Below are experts of layer 5 (counted from 0) of a mixture-of-experts language model. Rows are named down (a neuron's output weights, with its number) and show model dimensions 0-127. Each number is 128 + 24 x the weight over its row's rms, rounded and kept within 0 to 255. Numbers have three digits each.
Before each expert's rows: a language model's description of what the expert responds to. This comes from a sample of Wikipedia text that the model never trained on.

# expert 48
Numbers, scores, dates and results inside sports and statistics table cells, such as 3–14 records, Win, Loss, Ret.
down0:104152127133125159115114118166159102128100143104159140140130152139162115138150164130121147111102148116164112148090121108098118149139134104088154101146120136152119096101130137126149134137127152144088140106092181107147159140109097135139116099112173123086090134170151157120164132110089138153076111128148104115154091134129134108152117132103099083106160094128126174124118113081142153093138
down1:087082118105084133148116136164139108149098155151129098122161104157155109123145134095143112125166090110091126140124141119186082135126123122116162126106112122130151136135117127158113139138167116126123114132157151135125126137118120130105116155100120126096132095134160128172127088129197108092106143107122160130152111169187156125145064124120151090110128105181104126146123142131110162136131
down2:120151115112140105079127117120100105123141114145118100144133131115155131128111178137097179098142118125116121123120083085100157201131155134118156140124125120126103108121103154132132145131155105142154153119113126138141129123113166105127148108113166128130141121142165146107127166127106136126157100105106171123116147162135091175095134158137108097120116100110113088167146131090148140113119
down3:094151058156113103142152130097141138139157126076161092152116143119122108139135159162127105154115104160106125103163157130126108141106184142126094103148134126104122138153135074116116109094109133105114167113126138129149114118064152145185180145145137143098169164169150123166102087140159149119113152134150156151154139083115130090131143122112162114119127110163092127124114154177141153140112
down4:181102119113174157136121131106116082176112132150106129130134091129160127166101138128098116130138107154136114147116085113088148141087129128084138152123137104147129145136154115121146140132115083136137151096118124130135134126121161091147091125141157109103128153112125084083132080140127086070074103138121139145066128166096111110081097183171121152126152136120152132142116159168116103129123
down5:155129099155078104139147104110087079132149132121127117162124132141130153132110154120122145110134138094153146148130113111154109138107138131103095107129120135135109167127130107138134120147148122144126129160116131141157131171145117190104153135088090135112117189113131118135108111127149117093142107123169133152127179169163094162128112148161074126145144139113096115055107159111155094121072
down6:127113131107164163103137105177139123170120122142155102110109104104107143167128113130119123110128087165097189128137164120148122121122124097154140128158103164108103103140175163109114116100115110154105089130103088133122157100120125085140137140170135107159089129092105109133142120154139129115092097162139156117125136172112129115104133138152125133122154131156145133160139132132111084099152
down7:085122089154133128159138152111140092149131133115132163163146121181157138135139152120182136094111186140143106163134155133163141086163111145122130143136117140120115131117114133167150132121136098094121134166085119140127120138122205164160135109127110109102104139146149127143145126136131108198081142137100152113179161126103136099165155091139099136079116112100099137102085100117211166112109
down8:183081132152109124125158150107121155111128130131130163116152119078126146121071107118160132145168178130135122134159151091145152103137110125104167150146121098080134168153193098116135174163146155104142155113094111147095151110149116150088131119107122147126152115128105127124135119075118117115071106092131102131192176130108140132124141138137079124168154110118120098140142097096101120104121
down9:156119106098135177115122137143139127148189115120107153129110115139142125118156145126131126072167101124108127155133150143163097111156132135102141084102109150136140119121137130110158111095106118096126198126100130060095125128125122106152145136084125113134074124151152111121150163091132136149168094160147158132113141128085106129088119133157149107110124147127114118126157167149126139122129
down10:043115133155141166139114124145100129123101131129119114115121141157124147104147171137105152080095092127126127112104073121148136143137124162130144143159147180138155131089086099106098179161124119173094125113096163127128134123167147170114123116128087140131138116126166155099082128145127154135091123133140112106141146123100136125109125098117147147159135091114142131164196126062136129107132
down11:148128103158180123127109148091114094120135132121145140147127152135134112121128128181141112133140126134157126140103143126116128167108131115099087101140172122150140145130102136126138108089098167115117126127098126107129140132119109100102129116115170129143105101118137155113162169130134135114120132129106116106091111111129117138117112111111128089092140140140119167116134129127133094140127
down12:110095162110098131117124122130108134138146088163108149128072088145132117141120109104125159093151122125136157151160106132152124124101109115154133161120112107156069078132142162190126138108086135153170134124145140108112108119161148117116126138175102130112129149094135074138115138138125087091075135142155134149144132176124087150075145133152096104100124175134132156092118130159099131149177
down13:123137124154096102147121160115109185097155107092127171114134150110098138094111112136145143104183155147162118128121177104134136113118131126137174141112136115105138135120129104131124159122110165119144117110124125116118108119179135165107095117119134167098156093114130168143125118118142116119088082122141127149143131180097112145121159141145082145158117147125124114151149129104134138110167
down14:123131127178136107176118119140155136105134136109109124115159084145122119128112177155127101141122137138129122158125156133123097115114135141066165145154111143167103160166106160149158126145168108183127095127126170128113111119153130132125111144119112129118159144096171130125128139113173129099078114098089105093155165113123157145154145140106132141171156146104106110135124137106148193111138
down15:150129179128114126110120147152135140118108130108121118178116114081090122127110139104123118118176135135117114107147108122116129100117092131176110170083131129097144112147126114141157126151158153117179132149140100113161149144137114158117151154121170143151111125128090143125104146112163138158169129145152122136146133116113129109124134144102089129085119120140129124130130114126130115116159

# expert 9
Final digit of years and decades after a century prefix like 201, 198, before s, en dash or comma, e.g. 1980s, 2014–15.
down0:128126117119143130153148137132116137165126128180112137133105130130133103127142124106124162122140098095087107153146134104116123154079139114156140118107167135118125124150110125143104143101150142103135163111120173094123136087140109135118147152146144139139122128167127141106113147162136129122111112134145107111087150119117147137148121146131130100161124111121125122118151139151172133146120
down1:174072126114176085089148087137122148150116157105134124099137074120131128135129154136098150118140143164134096142131104140158116133130081159107164134104102135160110142112114129121122127136136088126097131117115110124139135075134135134119114105125125110131109174115120173163128094092107157123104160115144181165142167124109130130132142139088104124152124147178116154115087134107100095141106
down2:091098126147113084121073125147109153134140119127102133121136097176169112167152137166142131144184128144155120159130136123164086104110138086080151134111134114154131124156138149144122106107144100120187170121104107112084149139126097113154162108136147159133100158114146170125145188125114125148140136122176134124112087104132124130117105066133115124114144145100143151147134106134148130153115
down3:148118114133138107127141091112123126100179185104097148138135133134130126147077155091107100128119149133146115084067163132141079157100140130142123142098082149171166124137118149151134115183146116142122121146113169155133140139117115111113119129110131141172174146145118145166115111164127157126148134115127111140119086141141123135121102135137115109137094154128117157138151135057119125107102
down4:104165106181146134114164120135123160122160123131100125130123127127136183157121141166092131112095105136116165122135142125132128177172177090139101102107084130119155120111133166111133160100090139139130130100195130089160155149137059113143101163142116135147127110176157087137129113169122129113098147074140135093107128082101126103133144086139147134121125090116094144134157107117123160135130
down5:121163168108117147120120165165142099123116139153116091183078072091122126133145122093119102107128109136151161118156162123114093145139141124162108159134137134109135118172097124091132150114127114109146130163107123134128087150141148182119104126117106077141132135170138134101128153138125132106120112120125108082140117125144184098132132165096170120119166151118096152146129120099115121135093
down6:127145094101101154134139106128102138174122117124184132104131146086151134110103128157149084183142112114131073100109108110108129097113114139152095126106100152171096188124109115134094107119108101178136154134140134082124131109131118118117153155132174112148118182117136155174147119147153137128136141094170164146136167128118134132115153145143120127092135106163140133132090121135105122132161
down7:119130126153148139122119115150132125146153101078145166112156134164138143154121130094119132139096125110158163135149164106121134154085147125121118070137097096150165167143114136143112141083154124099139133115149153139135126161122088165142115143080127124129127123112109166092130096107085139137169087101140116177097100160122149184116127176140152108126115120109100136138166123115134093118119
down8:125120106123134146119139138163103137140131139101085097134147131134125131142127141102110110121130108100145136131161106111112152141099119117161124121180127141100133111119110125136129126187104156143127128177134099137143095078142129133128126132126110133095157126118103106106122194115155128082139105128118099159129107103125117131147075111131121122147132141139138106094096158153113127161105
down9:125107125129154112113138130098182128153163167136107109116136089143170123128159159142130150078141139128132130115105124153160103162115134060123120126089090131150173129164100119121107121096071119129116112130122138100127134160135116093084131136135149123091130169133141127144139166137150128124132123125095139145118117129138119112110117091102136109089103150124159142157167184120091121146103
down10:128170100159146138145144135111133128130128129129125123143163144140112136095157162189114104099098143110098149119104121115158156143123150128131117143114097159123128143152122084090128145137114172084097106150156143071187143111144102109113110122146133113104129112186149124099145140181121128072098143124116120132177116109140165142105163140108151153163145087082115177106142150142143155116134
down11:102157136136143136156135124124139150167161151190118146098116138139134128118138162157130163098097134092145140079109138112144086148139132153146125120125140118128100185100107128125096134142107091157125137120151143111115145121138078099097166126134134121132129141165158112126128152144130069092093129126126130150147178130124134134138206089098148170137140154118131160140160147119129099126099
down12:119089125115139161108145122138113178121135100147163132146132129108080178137105097121113156163103166093171144086126140104106115099151128108111166165112121137107146167154127152134131134155115112119104128122110127144125115148165131152117142131166126114119098133117113108154118109128138130089110101142091164158149153142136146080120120161175142144084159122135100122138139113130136156138133
down13:131102098112140065141114149119111125125138116125167103100125131072153106087148137115150143140143108143109128144099092117128112105129122158134161139109149123132107155132100130120121099144124143097125172117123104129132112106106137145091124120118158128148141133142105139130134135127144108153117149138145117197120142130132134185130137138124112127136124149143144157110139135157114126097147
down14:126134111122114126162119127130113122111159169159118119103143148139134114116129152124090109109103144126137086131117112111106141127095153130162152077102129116143121111145144094131121153180134148104089091125122144163138169100146177180128148152131151139150126136170097096142091139168121155120157153145112107130155178106113094149125130111122131137129111085140147152134108176112118126101101
down15:107119119118122081147136151106140130117149111075164138151151151123126146117130193119104129118125103192074131120092085152111138111121143127111139148125111063122106103147113163099135142153138112104131146133169106094135121105123132161114098132131129100150114106147079088135183150102094120193127147125129109158099173158147139151119096172086129148171130120142098136105153162159156131108138

# expert 13
Line-start dashes in infobox fields like Headquarters or Released, en dashes in year ranges, and year digits in biographical data.
down0:154118166118105153090177145156145126151194120114134117161127099143112157158084133131131142142157151114097148105090141124141160141138169153088149111160120143177130100146121156119119148146130127119090120123112151107124105126100157118154159122089121131110112108132149091141135149107159129064123109150082136133157142122167127132123148183146150081143132138123137157150137100080155145093140
down1:158161135139138088121118131122152133138166062107151134135120098169143084119110129123127160121149148125127142111121115144154089120140119128107146143118148166143111151132110092108106125129096151180129151124126159112144122156121131133137170109118109114131161105104184125161194106119118096106133107124120120153093164134174144092092110155137099169114123169086166147118121164135114128098078
down2:097109149140115129159123090166087126108109114106124116119163108192136118089116160127131108148157092092141108128113103145150132147142135125153141133170149086140134120094133128130111112157168128110142105158089155185113101135113164089129070117117150128078112119176147133137144101149133124156124096137142185109146114076109152164185103169144122097141136151097147176107130119112126135115148
down3:094094131098166118123143099117114160157127150105118143180158166156133085105085184085150121121101132129094090173124148150139127144133152101136143136181145143156120118147114142153110125118121132158145148134081145143098094141138118133134135175143124104103161136143132083142132118141128180157135120079137132123125144127129126153145120103139101105128167153147170185122144133122135171119141
down4:139139148150132132118145148121106133124128162105172150141131119169155102135168129107172125103145131119105113136110113138135124144139132062095142132120120119190117117122091131122148123113124106129100132102120130159127127182132138135164153129136142149140110133158173157122156122096138144111125137153139117138130136170118119142132106170153113131160121121102076153142134145132111116113118
down5:169163126141126129124136142116146100184177147122162160131123121091148138095143071124110068118136170122118129097119151134127086136155152145115150161161130108134142132124147162164125120100132085115142178119135149109163106148147129169146084136128127134097128140165100114075156122075096110162162149164138107143135131143131133130138134139177066113112160155131110152096116169152168154114140
down6:097119107136129127095128134136151147068080162099108201111081113107126181139105147181166096106113133146125170144137120141129155114116115124078137108119131128116175152133156162124108114189138128119131147103138171122106133151097146170145115143114092135122122096092118148147141144148117112095135121102140121082147100141101117165094120120137144102077092137131174110149100154127102096140140
down7:129141096117144117111133101113149105139140120145137118141118114141138119100121129169130160104087137113111104120104132124118133091126131129146139146161142136163113149135102136148142112138118126129177154119078147127137077123109080094110119125107154177132126130129109115131148105126195153105139117109140139119109075117141117112113129179120141137157174118125103097111132120121119088165136
down8:119164200106105096090139144119120169130115132126118150098114131146163138091116133167124133137103104145181124110128107137110108105121138108104140124087146126140132131157133155145152128136103178156114090153148116143123139130116156158173116132123170171158125170085127161128113099121114133124128124148140138104123190139076135143172090095121131124152131091085125124145093076144172155138108
down9:091137132086081122160125121123154147114129179160094133158077170117109134118113100154135104117122114116170094160142117162113144132133127094133118140126113149102114133118137133121139164089163137115117135128158151100104141115114157116107123100148120096127184091109167154141087113074131156152173128089111087169151103123128159143142155142142117133133103121136159110127096119126078133130116
down10:151143125143104108096129130142130085136114118133156141119100124141155160110138124084138137156152108155109108082153155108175160139114118111116156111115103110159132136142133133147131167090106103146138163100085120149138118166106139148139166148104137135157144134110138084144166119088186106127128134106108163120089162122117119127103093137137148103113112141072129154157105157084154102125125
down11:101131131100129081160140086112146100145105163116173126135167153168158126174109089118143177102126146159124096151130113147125135125123137135096143115121115165145149095125191138125072136144124110094103103139078153134084113130155133162115128157126111132122155142107146112142101136137131159144138145135128115132155108120137128139144089101130137102070147119095132129146131101176125123103129
down12:120145132134089130129163150085121086153137140125128131121125101151103112154105160115097092095111156141122149126139150099127114120148142126135129125110132126093114133106147147123149102097128100126141098141157151145164171120164155153128112112086120152128121120115138108070133140134126139119077126131132138126082123117108128151150110143134144117139145134156137056124163135141113092174128
down13:102154120135119167145075153133187134132093179123117126148133134188164112105133116122164122134141135112136146143131119108157128115132153181075138109151120116156108145096159131115076112155106095099104124130091111129135145133126116172112099158152114119133105108166124146132150134138126119070164145119150112130167133138162120167142142090135130155112103090127122106121123103111144107119108
down14:174132137109158113133128084157133124116131149087110128104103132149053112078180178122142122143090140159102117133140151131148098119148128105101120157150122165148138149082122164111121187111133107117094143152134141145112119132133126104144152176127119108174135119134121122160137093131103124124157122064139117136152100138101124123100145153157111116130138139148119171107112127090147111119096
down15:153119140150174125131115152143104109142146148130104145148150105106097064144142097089149134142115085178130161161134103148148120125140148118121133097134151087118122159153083120116115139112087117107106130161150196139126134144152138144156154135157107107123143113123131158112125117176139107128122154156157063090147121127139166142116101143102120135148141137108118113126121129137132115133081